{"moe_layers": [0, 1, 2, 3, 4, 5, 6, 7, 8, 9, 10, 11, 12, 13], "normalize_top_k": true, "lr_router": 0.00108, "batch_tokens": 131072, "seq_len": 256}
Below are experts of layer 7 (counted from 0) of a mixture-of-experts language model. Rows are named router (the router's row for the expert), down (a neuron's output weights, with its number) and show model dimensions 0-255. Each number is 500 + 50 x the weight over its row's rms, rounded and kept within 0 to 999. Numbers have three digits each.
After each expert's rows: a language model's description of what the expert responds to. This comes from a sample of Wikipedia text that the model never trained on.

# expert 51
router:511517460590506519457478442492615472486528492548550442530516477437433492519496545470434521520511552511544516456533403494433475492478560378582414526535585558415502481464465560545448525483495497444416513564462424409498526581546472495463458514605567564479512446496411479511464532448495506515423513514547453391511543548430589436482504488483510460433501500506593401492451457531504445541538593592439498517475426522393496482468403457501479488532482460623525516574473487477527465437536574506473446372532489561552464520492525460483494567447556461416482543448418478495511548577522518420503529477493478478531454631417485438507536542537538532516427505536571567497487527528544577517480603540555396471508466562473490505559382500586494470524488417573488589523546492529465464578440480
down1:453488521499493498459487574501463508587578443532424419466477505500480448494546535375468532524448474491495515555553502463477451522491467503537576509486412402502510559558462502553515438419468609437504558480465590437469423521505482526439395493494436479435511516564557580466523433515574497469450458589595562481550497509506493390532486470479481635487507518367464504536528516425452485513572439491575514493549489536483495436560455494464409501425549493549511438480594509517585474484534492503405521465439474448554547502480587569550544542482458480424503536503435545428492466423464496528573444515520466432482487433463431481470557466488463564591563524525473553521514448511534537510512528471458595540566484525450419502510562502541489493426492459614576505496651434544563591502472639
It responds to: Titles and first names. First words or pieces of song titles and personal names in lists and tables, such as You, Me, Dave, Kevin, after pipes or quotes.

# expert 59
router:550471584512491612539532550413458552503504584500511492574520416525447551526482505559494521467522519468486482455522512406518472570493477475507552532466420511579538466451463549589467612531530449518565408496484560435517537525415530500528512484585431517421561482486495556421449453473428516451541544451465536569442498506516495506466398606439513481521470528548461528630404417524551489494452437505491517611550427456561456532411588526545541580524400479494417458508500492402441492494480476536571498447496513541506591555494441497459412422548476516436443476535527542542490470462530518611474435513495484480584605471434461560504510473630498444478471391463529537573429498499563459487517498566544469510573489523557524544551480415572545481466532464560444546527544475446444475423489423
down0:506513480489492482502552511596539495517468450448406531445503489529522534544477535526492558526471623496567589496461458527534524558551537490508540605518529537499504552458465470449434495505500495429541469526505525447434481494465515488480439435475482510527651605462448482502509456564586431446419395427382538532493497470482450533447513450560521544469406506476465487472511537609531573478468622552502453455484533481478487537501504527442464479503518602530556423507527562532490477574433431542371484434588443520455511500440459478535532443538469451473612435426526520463479497452548497487534460469532469459492512482543457554504440417479577586515471509573481447507527550498547470428499443536576437516476546519510551424406446530420434492576509437575662584531498477475478509487672506
It responds to: Route numbers and quotes. Digits in road and route numbers (SR 4, I-410, Route 1), frequencies and event numbers, plus closing quotes, apostrophes, and Avenue or Street.

# expert 54
router:523488568469540566505573438572495512453501527520497551579623497481532506461506504509457547471440508492508542497528488555496511519499413456550478454492523483545508472473518435526435441542544628451472494492498503544522490533541462430470432537406545451480537485446543511530516477434600559422540385489547530548504459509467465402409493553510578435563457576559424553534491562462481540539438416609554480474415464445542507503581587395449582507475535518426512472532434452492493445412515440484483435528440476476391419438511440409471551500481526435513551547557397430443503584504519412455457527554427439506509515523440462459526485366446600556498435562434427536521509494570490539482531503522452550531460533483587567593496456501509500522563449496488447562460514452604508575446483546
down3:511468455488552563510517492443505526456547526469579418491522480472464535452441561529514497419478526481534562502511455492388466535569525490562433517505477477516483569579522566521524494479555575468559516561658482461531395507553472429481500506534534508476441544527414567590539510412473481520519538428510468385544522491333545496537437593502523475450518414434490433565497519475435516395576412567489454461505556479552593619494500519531501441612499446546455529540498452481487536470527544574554392514504508373510592547566493541485477577461522530456498517545487524514584597467504476503467533489500574448592480530499550454534387524475510466551547480511524451459522419542478415590529446419544430488456535531575475501549476484466483525545458549550476511422468531431463428494459432
It responds to: Source and agent prepositions. Prepositions marking source, agent or time span after verbs, such as leased from, licensed by, imprisoned from, until, via.

# expert 4
router:527532512526539595462473465504478555473537503501506506448513392549500491448485493567519465490522512497506444428505592483513578497438490416533612437505422580538503500540587568482502526468580506462463475554440548483579551397495539510458423509460517513536401447508511487405593531511520436477554566560496566445544429431549465439503448522440495508519499465541595468520421471492499497528424418370413585524524533453501549482479533580385480470438521485448487477436536485475507574487514576406437519517579456414450469563515514522509463476518605488451493464503484558507375522491552565565480467495421445576475450425541483519591537536510432486436466560408404489590546536545574446474485499565516465520490467510579583436544568487460524540547561529411540520465530487569510534555494381
down0:617466614483536489530450573475394488534583402534577503523460572484504453543446378545549554421458577472429539499565566454484491458468491382522427484421516492500549507490394428504581514478485550446538446474458519447496493439433457569459517466532429526454490516474574417514470490577477501494623598512554495468484490448499465473457640553468453477487547402481527482492494497522540526470465493480533507554547506490461564497464480527513494464411464581536586470420563522581553458494492510410463454423558409451546573485461545539452467504539484547456563487473499455507477504494524481441582573521440568551496519520522472535477450545472553544580427459525510434480581452515474452449492481577621409542570545517527522484499532591477433567427465559573502520466465499520599461542498580
It responds to: Leading digits of years. First digit of a number after a space or parenthesis, mostly years split as 1|832 or 2|011, plus table numbers and ISBNs.

# expert 49
router:505514481485475497524501476471436421563458503461489497453455387488510547459509460428412530511503432498465452540516561521442487459543496540516461536520432424342455448482495481473564504491457461493568506498565477483506535566520466475477489534401475402518509526481574552504500519436517517553537577587472593555504528486460448583531559495526453522592516471512498514531456501465419506388513506530471533508494523491572475553520590560529540592440522490498428481527519555512448551549600583538534548549472456440520549533516453521375425564531430590425399429519543487504524475525404518591591427545463407501633468490591538444490485458458475511414516526495476431471508495491441564521552543480427449475448570471447528537535551595446400574522500358533506431599572503461506537515559527
down0:459525499464501495541416469481468496531448533489518393475453410480448441563459506577663531403504562536556541471451540455409527497512462473456541540479469512518447502540534560498473576501486587482461501458493514469573459490571473582511546548511539405478506470503505507532481456570454522472488475570459467536562562514448538527545388338472416472415549395445468499598482419460508500478510500499533463537390477498526503512460488487510525497550500486483478398497481456540517538485467574530519380437496524460569498580493480466506538488557389569505522496529531613432492523557500508506584501457448481537630548560495473531495456467422454461520498511545488504497600617490462481560515432432463485618484574484523478515503477478383448546532655474576476436485464505507597546560489460
It responds to: Measurements and quantity words. Digits in measurements, depths, populations and percentages (390 to 787 m), plus quantity words such as many, several, various, numerous.

# expert 8
router:501491549472504489489459539471438513511544560524425478496473490568455595488560479585510492471514581497497488615502561455618448530495582422567572486498494465546567516535567532603581525433472451584499559478519559515478428426470558500482459446466487509501463526459484594456424466476595547461591547460448479549498489448513605420526413414493483531468450540550499437626453457447492565431498500491444386531530425483572504494528504422460514518541476522482514484540508436587577475571601514466591418545438452427513477409442500531532448525582518532458529495539493529403464458573402495537537461485559560497479506462474507510563434529572455493532505471531443493395483528576465436583510484623430524568482538511463445457479449545577490512482528466512498525502565417430447583435496510
down0:409448509525456508493418542521507503471513490508512501524578445527455537525545413528498531487463445477411442550499595474561564520574484449432520536429526469498462464497548540563438521491430424527455516527495500357525544536521503535449612550578398452434563456548455472462420473459592511491453514467518486480427456476529496519530487471517561536524475591457471533459616530390629598619577579484544490479489525532587501483517422468454481512517567499457521411444520569495477427448522457536510437522451437464481599495486504536464479546484579500557458403553427545514484569518564434510550400445505482553564531560542506486549439544498533519510581447491523486513585461445538538580468503408423533492559561481478609434544450494552432416516451524492479483582482457526504626513536487
It responds to: Units and non-Latin bytes. Unit abbreviations after numbers (km, ft, kg, mi) and pieces inside tables, Roman numerals, and Thai, Cyrillic or Japanese byte fragments.

# expert 52
router:519439562444493531517454506524448489529460537547565551420396528593536533495455476590539538575555517495485461496476536459514521547498571501520533540557487542610571546452510514510420425404553515503518466514454469486482498458517540575564504470570450520521509547468473489428562512509504408547463478503489401493508481465501447515537445526401419524481419472377409472445532523527488539503567486561528445512528447557487528540444579520513525538555512515461402477428546467496558520464543555482363558465500429556429465503448539387484587452546489470429570544516480509387472456547584538533538494535490494503564540570440532440540523461485442407514527478541501447588442536541529474559421460569458458474483603514511501389486379461496540557410409585452449535548460545517387445426440505
down0:477488556565494538463485544501558496614479535471447475475528535548501538515491507457576519547577559544621446488618496514482560526569507482403545466500537497461480444520490473476520475436491509611542501454405504381522533456477463459556584523460496568520537545512448517511544461532502594496492445443513497410506413397473499525425569385514490521451501542505591477524579549394588534597449557451560557511436524473484585464500447559457484448430501475510513387539509501448527480502548564472582385560430588390544395424520475540522513480545507537455512451523463495559476403464477412469401542514402509563552543420489483422474506478563538432445471451457506534478508515525578472499427472524463560456513567537492447517454518484457564500529496578578418467514473427557458470494544477
It responds to: Nationality adjectives, possessives. Nationality adjectives and possessive 's or apostrophes before nouns, like Indian state, Giants' Willie, "U.S.-led", Australian, Soviet.

# expert 39
router:546426449513475482477548535487420501520439554434487529460432561528519511459387414444475567536587459497468530513447554544496503477507519617460495438490481473527480483509496499387507497471473523479484526440520535511438496513567451470467527614481545493533551528522551528462506469432489521532543539450498532542454607421585487636472549584524434519491508468550516512535482546535555496509506488446552512491553552517467480486442505537409440496425528514522523533451519519552494425513534474510507501461579409408466478472465558534402545465451376588439600531499514542420447530488382430520531496412581466465519543603575544524467500451429514538563546530599480451529622550508527454563412478572492418507623513409443504467471477537472412547456500530524568411555613514470412557555483507
down4:550489520513525566488441571546415455502496420501456521431401424495493447530466456464578626559513563496495461473498479588554546497516493450471494516526506448542442502459439574448415466514545519507455449406537485517444469481437600478331538462614462510505595515557454503541421437474523441477512667467489490522498544484510522546489424459471447497477514558472532456472568483476377567549490471562570439513547409534504533455403547457532502464633458552425499428580549442456539444515550460552532491474543493423436514481505518604529531453570436434490546536441521497507538534465446508565515499470534463495501517489612490501548531463482530567511529438453450535453522543509545589563420467458484439483535575548487476537474547474455571479427523595518494440560533489541493401489583494
It responds to: Category nouns after articles. Classifying nouns and adjectives after a, an, the in definition sentences, like is a railway station, a moth, a footballer, village.

# expert 22
router:523528491541502438495448462452439529560477572574585511513430543515532524520545522478480475508556464489423447460524448378417492536531547535453418547490453617479481404514501549546499615524480467555455480553567429416523565496450489472446511491489484487509481456600404521520462571543574507558502503492414405582505426504473546505493512620557494491465516441435468522450545534507586447510479541559441481550460545465496546619562493526521483521544459514552424361522496516444438429484526463540479504398528559553492436541533471452423448549446538457429461499467434478572519508629499468459468472497463547549441530496528556572529545523482483395426408479476547514533424540573510513550522504503482445486553530548489554458390478463570549461460536509517425594604408463398503450517535528
down1:398495476482500513491458582511601500532460476532508495534534515412517471519522505500516472465486475448485425494610488487559402501436470527476391521437449636525424589560460602523505507497451602411569465417495559536501462459524499499523479445499568460547599452457553499506539478478524523585502555519445495442571509435487502479491530435525484604556431496375455535518530507564508525543539520534499473493562436508492528452534428453504516438671541547469566572583475472525469481512616468461562434474407503492492473441519572447486478467492503487579505400534429555515556420490574493492492526540448486435454410386561526493485483461422518438506583490450492473481602475505480487601488513426580479568442486594584481539564454513548450443570463513439436506480523529498463540514547516
It responds to: Proper name endings. Final word or word piece finishing names of songs, places, schools, teams and companies, like Christmas, Alone, Street, Stadium, Bengaluru.

# expert 27
router:481504539541499500455489590499449538494581493468533462459560455472461464507587440557453470538410517455470425562530547574534500576555452563532465544505517463476595596479579514522511523494521466506498529514416464450475456508584522494567415456519610585462479424458545538439506534470495467451434502421498546507484487525416474459428442389480444421451506518497482421468452481416547505561484496556396398487493450419509491520487429474472384457496491493502505513555503476525574522564482467429365512508554579523596531409487459536588499572529503499506491569508612514523568426563526526511482499526442463544558494403445398537485540520424490505513543471488488552482506566592599392565517453458457576447492503464497569574489431586526466570561493518450515523514500507594608461425528497
down1:542554500524542491465455478493524500563472496450472473396538643421493423512565441511431549509517480612466526489581550479472395575491572570575501546558475639433453481499538494454543413467548451524472411501527402488519428544553386499535493556420547531407518508543546490498540455550533446522479506597489443487452503442507512485530489521458590497436504588511571517493509506422510549580496514519501483435453438452433604528462554443497500560462466483432423496448435548495524521481560477451471557570490484426551429464428441464567576506494501560516474576507541415535512471496500596441449407489486490501505469535387374477484518542393496510449509514504476410532468566567533472510511482570466508497556594537525632516465513486460442509517540514467499460501400453520502422421482510
It responds to: Table pipes, capital initials. Pipe separators in sports schedule and result tables, plus lone capital letters starting a word or result, like W, L, K, H.

# expert 62
router:462489475488441561502515537480473379450486502531513565585514555543554489558533535475424549608433457524472506557551475517447406486513529529415484602575485560463463416566520514525528476518549473468509476540398465575501515471489515483449451429509465607471442462526556544577401507566464496536437431518479535502555542499513532501617445512414522533455578482417487501485491471527449528574423509560475563507510579528428476575552402600518520488517408542495538491505497467550530504472476545497543484463559437496539460453432457519436458501509587363446485453399404506486489578567470467495543477601404549548525523421496542454517514592536539506408463548538596466459444483465558545475513520557542510489468457551558454387418514552502490459457548513536438407532400487488542406549544494
down1:412515506490503532524505460543556409491398506445487454550482431509524504456458534517503497493508520478546392550547476533574462527485473453506488474434492512487499463417487455458493490482497494468564559557420581556475569432574519500489444564575592466575470493451631540560491478492523498481442492564517461474508542538461533472542535525441500489530494484529511566434609574433493425685488459554487545503466527613493370432555534580492519377540491491455443532474457565431544559577469546535452475487524655568591471515484414478507532509479460563470535438562545423451460589462456522505474458485518421493464495474539407491475379446480505565470464540515511450526511509496504565394538508486542489596482425535465497484471464468613468468542473562448487397465512442525485547564552558
It responds to: Surnames. Surnames and surname fragments after first names, often in sports results tables, such as Singh, Johnson, -ović, -owski, Henman, Granollers.

# expert 41
router:458504436510536460484502516484572476432468550507505417489568527507481466525446431390457568531454451453585609572504531479475443524572543455484459511481519510498464392487550431537517529451381531498575572491450542476398482535547552461501535526485476428493539477547383458508554447443510528554451461474533450475492462548478533509533491448571512547527512430514499440535458551547550436486477394517448484567447441466504525462421476470555407468433582519554544545578505554511530549377531495577457471396500448617540607422559495524457465560505461474525435479511558465488576570556506579459432533461523489479526404521473507500538519479524482566445529500454483589475535445564545583554556468596542524613480400528520411497556435485524479580581453522461543555420602482482477553514552513
down1:425543538521470522515437506469473543546499487503448462522509577531575492419492466495497458482548423488518503438622506535463462482458455619482579424570594425571402365482508433410425586557516550500535469427498523477485485504438554579524509487455477478476523530413585459541506475554526425518493463569519600472504444452532466471492475605476490496464464559499499563477657465504528568536608478531388467530509537557527478409533494498456450501458555518483615536504494547478438521511450490517451517465617517470461536455549517412504466509412512441572474498497513496504559571514478505505551560529527426561484443457424548448541485520567465382466457447492490517477551490515475578486486584618483541491512419461495466434489664500484522488500491499501509430603503497507460549404448530
It responds to: Foreign name word-starts. First capitalized piece of foreign place or person names, often after infobox labels such as Municipality: (Travnik, Aleppo, Prilep, Nikko).

# expert 26
router:386546494545462440483496515468567533474484518501566499504538539452548474560545453506413531493567479499440584525446497493520564530464503500439538538418432576411542544472452493534494512531457473585477505542435567517575496561479464513536526546517471464496481492522458445429538490449484436500565502447457437586482463444458561579496450499513582547516568595508569495614532513500563499504474373545516539472546475549545464490616511537556463548525512482431441453408588634515526482538491612519506557472529584399543513559490486516485493534550527574565519516509509475490506431460526491437460402517534569449539589546439489506575498552571387427416486464500541515401397550615504540509438469518460399468532392558465497502464550549532437483534569540444389479458466441555467492453441500
down1:601432413426476555453571449504454607520493531574618496465553572383508480480496496551525519417497517525495564554491387519547460450556478468503480494555556519469500485403568545420565494488574493551491476512467556526475502482483498465572494515514504525573467507446479588523590467479541508540422509446493522532377524520513486474456523603492551480457495533514554485546522520493566566489513530424521478502403512496423431504523500519543515478520510398546460527297552458489486475479564504458563475420460503459544562533519540474549535527512562486452393535474473514476476479451436471542508540557474523560528552555452466549490383509526541540543549559553504563353333552537498456374478460502516451466524576493545517491572433548544512440414482522502487533553533422556493466451481454
It responds to: Organization names. Institution words and acronym pieces in organization names, such as Congress, Council, government, Army, Committee, UNICEF, Federal Aviation Administration.

# expert 32
router:470526466608531512476550527442456448502512469483555464581518472472448551471472562458448541503452551557531510518467514491476522411557504477460532525568517571475506495445481591456388419475451454524534538506394577475527526501554577532472403573533551552561601452523528503547489496547445496518360498555517428512470497614524564506639519444406509505492543514451468480430460534491459439608452492557432571469438490437394498553618458530409525477507428442461471560553414503509556543487453529448476505488510525520568480554474489499564509494499474453546465456523480519513418533541491498416572497565394480529518487469569446569466597492537538537450426530480495457479575505417433626486451533536440573530522423464415479519465480473580455525568420481415472457478501495546502444584528564
down4:495490382483517469550470426454473471513472486462477425437604493529482417606481559468494463534496449528464589515440633425497560475545510504516446516505466423453526568598531518516504491633543563481495420578443430545420511549533528483560506533493475422459575449422493463529475464491476456533510490499396421444516559480447540503501510504586510548593608532538596510490536512479413537419408470437487407484454443510463510525536559467490571463473486500574519453439469490466447530445642541553489488563494483528435537512557576530534531472537454460504576576595596535443470466544564525538552547489531563420485414505514523411538504472462527502471527471526604456505416506583471497483535443497508537481546475560495481464469478564376423442468511596478544500531563503466460449472577497
It responds to: Given names. First names of people, often after a list dash, colon or "by" and before a surname, such as John, Robert, Diana, Megan.

# expert 42
router:518514528613500471488442488531510511462543494412487461423556462406484502488523523456553491460441571391501517581509553564438480513523429550550527444485564463538427502468486555542527444587476540518455439585491418572485529455439490486541450493471493468530488452422619523472544468599497475578431520549515506411536540560502547515516445537451446520494473447497558472511526387474437507470430639471553528635437517525519503426518477405469459533530587482448563495477458518479550449457476512494537523560564566461490511441559469568520524568487494560597540359448465482517480447521447472552455448509522531466421494478531576505488585542524491506552617537530530456442495417365496495490465493467441446414482488509353475467481540570438515502500456449585579516508496491604580457496500532
down14:349517496463475434492544471428542506515466483520468550545538471512442587463465504464532457564501486444557488484530527420475540526539484574492483555583518499427487514537496487525454473559459417417434511497548560392505492540538531499390413532474541532619553528499576510480496567565543491555425451419620504497468527466499437563437586445523433485474520439489543524519436474613518513507549503531576472531596550488512469497556590512602486445581495503474409519467488438437476529461474486492546553512520462540464492484464497485455462547468370472488446500503529483491508509422543554576583438550595560418393526497500375621473410539560569578495463462481459518490444529522552548529496543454523513496465331495537519472463558595551472496560442506524480487535489482511522460489607449
It responds to: Modals after nor. Modal and auxiliary verbs after nor or so, such as nor does, nor can, so did, plus | table separators and opening parentheses in citations.

# expert 7
router:615527516495478544464426530434422486483489477549585492492491486461450521459499540476456521498629510447408402500500601500477625582598490549463554625478485540411581487448451586424457394569477556434497531489441489460573443479513512506510521457461528525505456502402399474473517531442514493535564503553562517487499486485412537524458548374600554515509504469423483491566482580480472398587478468506507515508476547415553545604500493539460476411555416475469505467499494449462540453424580471489362455500529510540449514562463472517510572441438482452464516553520469537453490455505546549464574509570473512547585585553498489542557489507484540483538504488514562521495592588608559526513547458512422418477448572537454532491495452478570506555513469452521505553498498462529522474412563486
down0:536478485534539501540409415460507552533497495448530490448478429529561443514441497539515546453444552497546517484475585492445545627518482448584519474479571602422535410478537546476528560534592445478517450522390438503455562468509530470513476435451494527553534464535571625433568601557466497508594571503463486494533419407566500469512556439499490504555518495509561519509498465448525493472516566554407454550429426437427489530581540487427570435550500526512509505497448508602504542511478499422453600506530547482529389511433466463523497574551530482422575436480544544470529579526384515577453535523452487413530548468443464454461540496449482455468443475589392502469498609561535566524492521465523426431465520535542378570468524529538537430518526506513438475438546514520494439525438430
It responds to: Place names and years. US and world place names after New, in or the (York, City, California, London), plus final digits of years and coordinates.

# expert 3
router:459535492556469493496571546433451532544468485531514556510407539565411495528435465467517523521532440510508429521509415369581547489492435550411493440538421537571507415552542533550538582526478474560470421456572477459439458526458537555561557503495482493397543521511429475530414456477464595518520502413386548438515514508491491443426478565432502430409520512574469525490467540521591574514423556563542501439525556467555530414490602500440511491501483508480548515493546582529582446562482480540534461549559496496480474521471444544452495475473548506505553491513491497506587491614441394521450484435556542480536612486507568595487400444516423487504474451547590439435500521520534511551476463458414504477570500531441496529523491416589470455403557575521540526633482482474480469524578470
down1:496517453438480432543545545523561450546468485482535482389523496467503556427490503542513522535470494350459506461480520481498578511469584379494556510528440504461538452615508496450536540534533411480397495565509383488515551473419514558500493484531532506459431494519569443514469476472462464511614597557512579474488539464508563493488440612576527516529440452507528548463598459457494560509487527467496535653503494552568546539505496579384546481569534533507449489498538566512403459501453468496478528425532494482517454444463579443413543427518547536552515504365355462498449504450546515503474487495571479531554446511476479585618470425580583524532482483554433473492537411476468482521566508532524550454481447587529478446425388496471480495548552428570500507489508442500509555522482460
It responds to: Proper-name head nouns. Final nouns or suffixes closing a proper name, such as District, House, River, Street, and taxon endings like -idae, -aceae, -ensis.

# expert 48
router:570451532384512508512539477461584483530520463369410472415472476508484547496486476462600463569561543620581493565570575532486455511522481493519498391488536420475506544474569497534461423488549459494449568472554511477492442514562460531524450641478603420507481574522540480543467429483396546490428429586432468434389543419598477520459518540502508520498519513540530468532527491528466519527522475494575536485422527490512562475485466626391430508457578466580488470397537525578490593529535507437547539505545472444495470489492488531495563466530409545487520596533446576422509461461403447507513475480446476451485478473529556505489551518541494511561451536566476492488492561536558429506572510510528465460486539495454488481564528524569445470462436462439636461568543426523450523579534493
down0:512521506538536495514528523459496421521540540488450497502476451543526562425541468555544500514568435487472399461524549437457413484578505448436592519576541507521566468595572403537542533591452476455408492513534561484456396510501509629468467502607490642490510441486477528533374518547592531533462386411524464518478521464466431508511524484546480515510456634542480527507484415520537518486451488414469534429438456475400524494465546473530538432460518548586493470589482576475458521520565485481497439592512554518462492518408499507487544501477517602456436485417431477515628407555505499540481599496467464491506481525423567509445501540435450458471563465526513483471508586487584465467499527391484447426530496532569483470446544504525542477537461526547557567526471467561467449556412459
It responds to: Taxonomy list items. List dashes before Genus or Authority in species entries, and word pieces of biological and technical terms, such as bacter, beetle, proteobacteria.

# expert 35
router:469486443498544451456521503394441422430469577503504465464479519497534546566445505448496556535585543446519535549521487391526469487490571464522531537415576532441576522538435576560497562527559516511372478487493547399534508566521570405444447537548515472549426570441500534581451400491615545570467437441536516581484503501459562537537515492562536571527533502449452409455526527521446464533465520500584569495414425470509538550569510535448600496565398485546543571570532566458535502454420436583418490410543494577549540580454467518527486515451431490467488567592504523437474458499589543439484604483473562509465498455495479487431528518464512557432490465438487513422471474445452545472461502505567444480450553516481571471451390478528466457478488516572525459548488462403475471526556541
down4:403462486596454542377503521435501513521434464544506467469453611515465559486479563532522405447522443496464480489567562542459521515574525521524492487546576469504413396500403526563422525610521479524429549555484545402582388470419527437461485522442455521473412509530593440501598506490485514517448418527464393483464433452465474591501486516462516560436429516526499557556543482577530515465552522475570488516521498429495503544484505419459451492631549453406544531472543467514491404614559551511540519421496509428474533497557492457436517513504464561465499455458577477512514490530511496432491547545424442490608478544537562460452505437439576484514506564447488558496460524551513453522480498524484523645514477521475472508463539469534548565483457550476513526498470485452572601638546534
It responds to: Foreign name word-middles. Middle and ending pieces of non-English personal and place names, often Slavic, Turkish or Iberian (Ishibashi, Bakambu, Alanyaspor, -kov).

# expert 58
router:496531510441546470519403560581559525457477493585521483489537476430442498490567534564584470505599491575520471523488546548546494498459591425411545444582485598456455497557477458451480536477419541479500474450506494443596492456499448581542517499504481613489491482456515434435522504457483460501578448506557534437396463605541504460564479419418519484419506506494520458544474564453558349499589453415565493449573502524558544442508481569511398528495466503427577440494512487424450491429449464421495396550485494485542551555551448567502501524422603487525527480452550537472435482461528440402418503601465471509505554505545409532494531512500460552405573492453480484498472492507529495498443567451436549491602468527462522471510541602509577527505559561550421461438487506508539470548574539
down0:588496519568500521574519480596511528496553501466490556513485526574518542558428470577489473381507539549460374521475508518558548449573555403528579532509554477577504442468521579441520463524484405513579509469629539501513595524496470492439523440544445571479430515418435421567521505503565484532517490434406501433508499534547481520599478564474502500560433446476561582405530450548613552465493468448429466464529472464518515512416521515503494473489537455497468439505475488504488487455440510564534468443477480464487495478490491501517521499439575487520519510479538497427547535546570469357544495528532453499544484523467558414526426475501440430426525440637534495484473598485600578502529410535489423414441538504470547426432415451613457486496515485512508463558548454455415437481503600
It responds to: Biography sentence subjects. Sentence-initial pronouns and auxiliaries in biographies and histories, like He, She, They, has, had, and adverbs such as subsequently.

# expert 28
router:529494513554468467506526453417474549520532485550462518453400468488478478584366489560528491536535400489466462405552408554442491562505520506409472517585512603501479439430519514547494579514495526557517567561446473529523502593565508346450479501474579551483544399533407529501497524546427495557505475453493459526531425551458501455508515492474531511489503524475483545555508491524583452493513493521413515585467453544425486514515526494622540408530579476488525375405533569447571423480517528569444528354591511476473391554565493493441508515447486467424486514525455481590536467553464511469452547506511567439482491489511477534511516526447514390473421481512522518471444520593523491552484576460553425485543416535497503505412572489597475506496493475504513619594539498470441434551475511
down1:483464442494498461462497546503464486537499515498414438527510469478516544457478482624470460532433492434459529527562588499536495510467521500472579552516589543480520460463469474521430551502500511473466459451517615565554544443509504555544526567468532502490481556433417493482489538561446461480448508510505542470520557390461589416597492477537450556462466586477445567483513464579536629508445468521533498455383461454495411494558528486343495508541590502510478473485495543575491572485462486436508419582496423504490542471462500612527438481542542510483515429490555390413547427481478575537539447545520542435422446454491587480521602496573572568488544411506514530443506496536399437569492481479451461601539408488577424416559417520452487504491471507534453596547534450463571554545514529
It responds to: Mid-name content words. Nouns or word pieces inside multiword proper names of organizations, places, products and works, like National Health, Old Wire Road.

# expert 56
router:498495510496524433511577424463552523482497465462523499528582498570568505492433468546545483450542518486593488528506441524458489507495532533529534477550542392434432494423564518401616459584536533487504550528463541554548590444429574472462492488434551505516536472412604473518468463535503414521521554475484488501537528453505454421428519465533597582531446502509507500546477497544475597443508444444622465495416587478458484472618515584467562493514526495474497556470505438522396479507595540472557539412470470456362426427524408567488549478627430502433478597507414532502485553453512561491554526483503560443447559498531558485430513472531516542503426413494427558540474547525472480591586484522546517487455533553519482450527598491457530517507436509551499388579532487464508478399485494
down0:523442515504483568524471411491552470507441495500500491548483444435378522538634503428490484437550465577464507456463448457534476499533520397435504458457433529511540445591454471541463558485630526493458443519495549506552535432493483532528479467472495490598461410490504436569422575525548545542520510499484541483486427612428549476512441520494482438521547468448555492454537484515543495576544516515467434527522443524493542386518395436432519456505544499493630496591425553494450558477535424454452527469512461455526541438460469558610520605540487453582546507552469497482607458465559489513540525588527514450529475459529528469574484460396530503369552544487447589452462528484467537465479533582527562543507594456544496523411481456488606389492409497532564490479469520542587518487527540
It responds to: Mid-word fragments. Fragments starting or inside split common or technical words, such as comp, hyp, anti, intu-ition, stagec-o-ach, inter-v-als.

# expert 40
router:492525428513488487516548492383580556494513429511468395553535521459509509494512557472389442522473478477555524516520489416530454483476565533503517450482412520460571502512537537559475569434513555504457565537511566414463546412479549544519582549512465530524489514487475525478474436467544569466550485440415458468525486517492513477501501500491571412495564533481574590466560555477542544602475488540460481571513464524457477523532382422491465502501507584492495515539498562580494475458554551430501544529466563488520455458419557464440479520514498555496594517444546483542518404665535411511471470520440538483461525462443586466462609532505593499475413488532409561509395512610417410608568519519444450438593475541510539555501471536560529438463413572465439572477490491442384569493505523
down0:567486452505460474503503584506535501505466504524551541509527473503579521518523536533581490528526509486483483511535428449518486526508540504504446550412455509511405504515530481492473455455509510515485455428521554478624509519457461561517397510513415518476474512516508551427511452525528494431580508532511486553528504547543436520508455560525498523436452481456479608589581453462548613501485459620540483480508398457413464505541507503509539513513541513483436489335522541495488490494566520539567572511432517467650504546485550556405479433521498516470505415581584463532471459454448493393479488511577585579500422488448447521462517483475476387453614520574462446594501455563433415523561470443402390449520535422553600412514505490519557478452464626377432517497534475535492514480452510
It responds to: Capital-letter codes. Country codes and uppercase abbreviations in sports listings and technical identifiers, like GER, USA, SLO, SP, EOS, SMILES strings.

# expert 30
router:596439451544483412489479583432496574488586462445451477472489484549425525486487503517479498537494541495547637503523490474615494478547561472437574529589495443535514459549524525496558570464472436507406447500508591524536509509469508426470409491472474525509390588379498548465470411547517492494438542441547480532474389509440464441510513506537571518548434499519554459505438605457601523482451576446563508516435493576496464533482467451504511418493471485512522471403510423469585617571454523536443538456522429559450583430421502515547423453499481545503455542499546539473483554478548401491499618518491497493421552450610444518486525493542483603394506435495551535459456511488545584502521485501587559440472490515568449433525615552503481473586473523528540552517483454492506510517523537
down1:528545491501548491524509468474543464558502565532601428501524459498464457551484516499478445497593468452450494449467492453534553580465437465454444488502529570527458473550549531507481526463558489424473391538520483491396567514531416550454476511499499556529537525586460479531461460595581507479527516447561581481463478472538578515543493475530430478575533485496436537413512508381542470528504524436471543447489509474569430491499451533418446479544540554555502586511501539596535537619600563469479519371477402462564495450522562480519576469439415591455480537525551411530395554459523430453476498531471558445546379501364494575521446419462461564526515487500404503465466380537475495515516421479518517547494515467504570452543549531452479579587581502495432496555454437521500396534570485
It responds to: Mid-word letters in foreign names. Single letters or short pieces inside foreign, often German or Dutch, proper names, such as Sch-n-auz, St-a-atsballett, Am-el-ie.

# expert 0
router:399479487545564466482498531596470446541508473560585466528475498499554473477556580416429525526457478498493536526597501511510464572493520435537520576535522432488467590468515522537482412574567568368585382445388463518510607591511502500505588561454563511503555537463442492532532526515451534443389412568477519557485502515473447450522460503520500464472563506589509485467530478522443473575545517536478514517396506513566526531453529498460380444477552477496484506541526505544585567493550438556457537492468446566486507558503475469561581589564502530551496581502544482505539454496577509406427499421499509446462441554501446420509493386413490602462535446416452498539541461424451490452489569470429604535573411457473558507510459464443482490531452605454526536419482504521518521512465502
down0:533507418545551468476445510506506471542416431568505519509489537479513586432462427512470519452523551547541501455522505473485639472481467512462448479517516592474543484446499531556487459494472435502523568538444496470607528446450404488510517452498472494477541539573555577577445508475434491577580608570525474534536535540492517528486499488427520404420497463490423567539481530479430420503472438465600435484523420455514491516448555491512498531582523478430559464457541392543597537548579504546549413586488535525515497555523481497482526454481434487553446576520389572515510451477368476528554475528421477495621509411507470374495446541531558510570419473552526469521478442428451474450448505494508455487507481614449412632532463475583505435563464488466483512445579525545543468486472591
It responds to: Relational "of/to" prepositions. Prepositions linking a title or institution to a place or target, such as Minister of, ambassador to, University of, invasion of.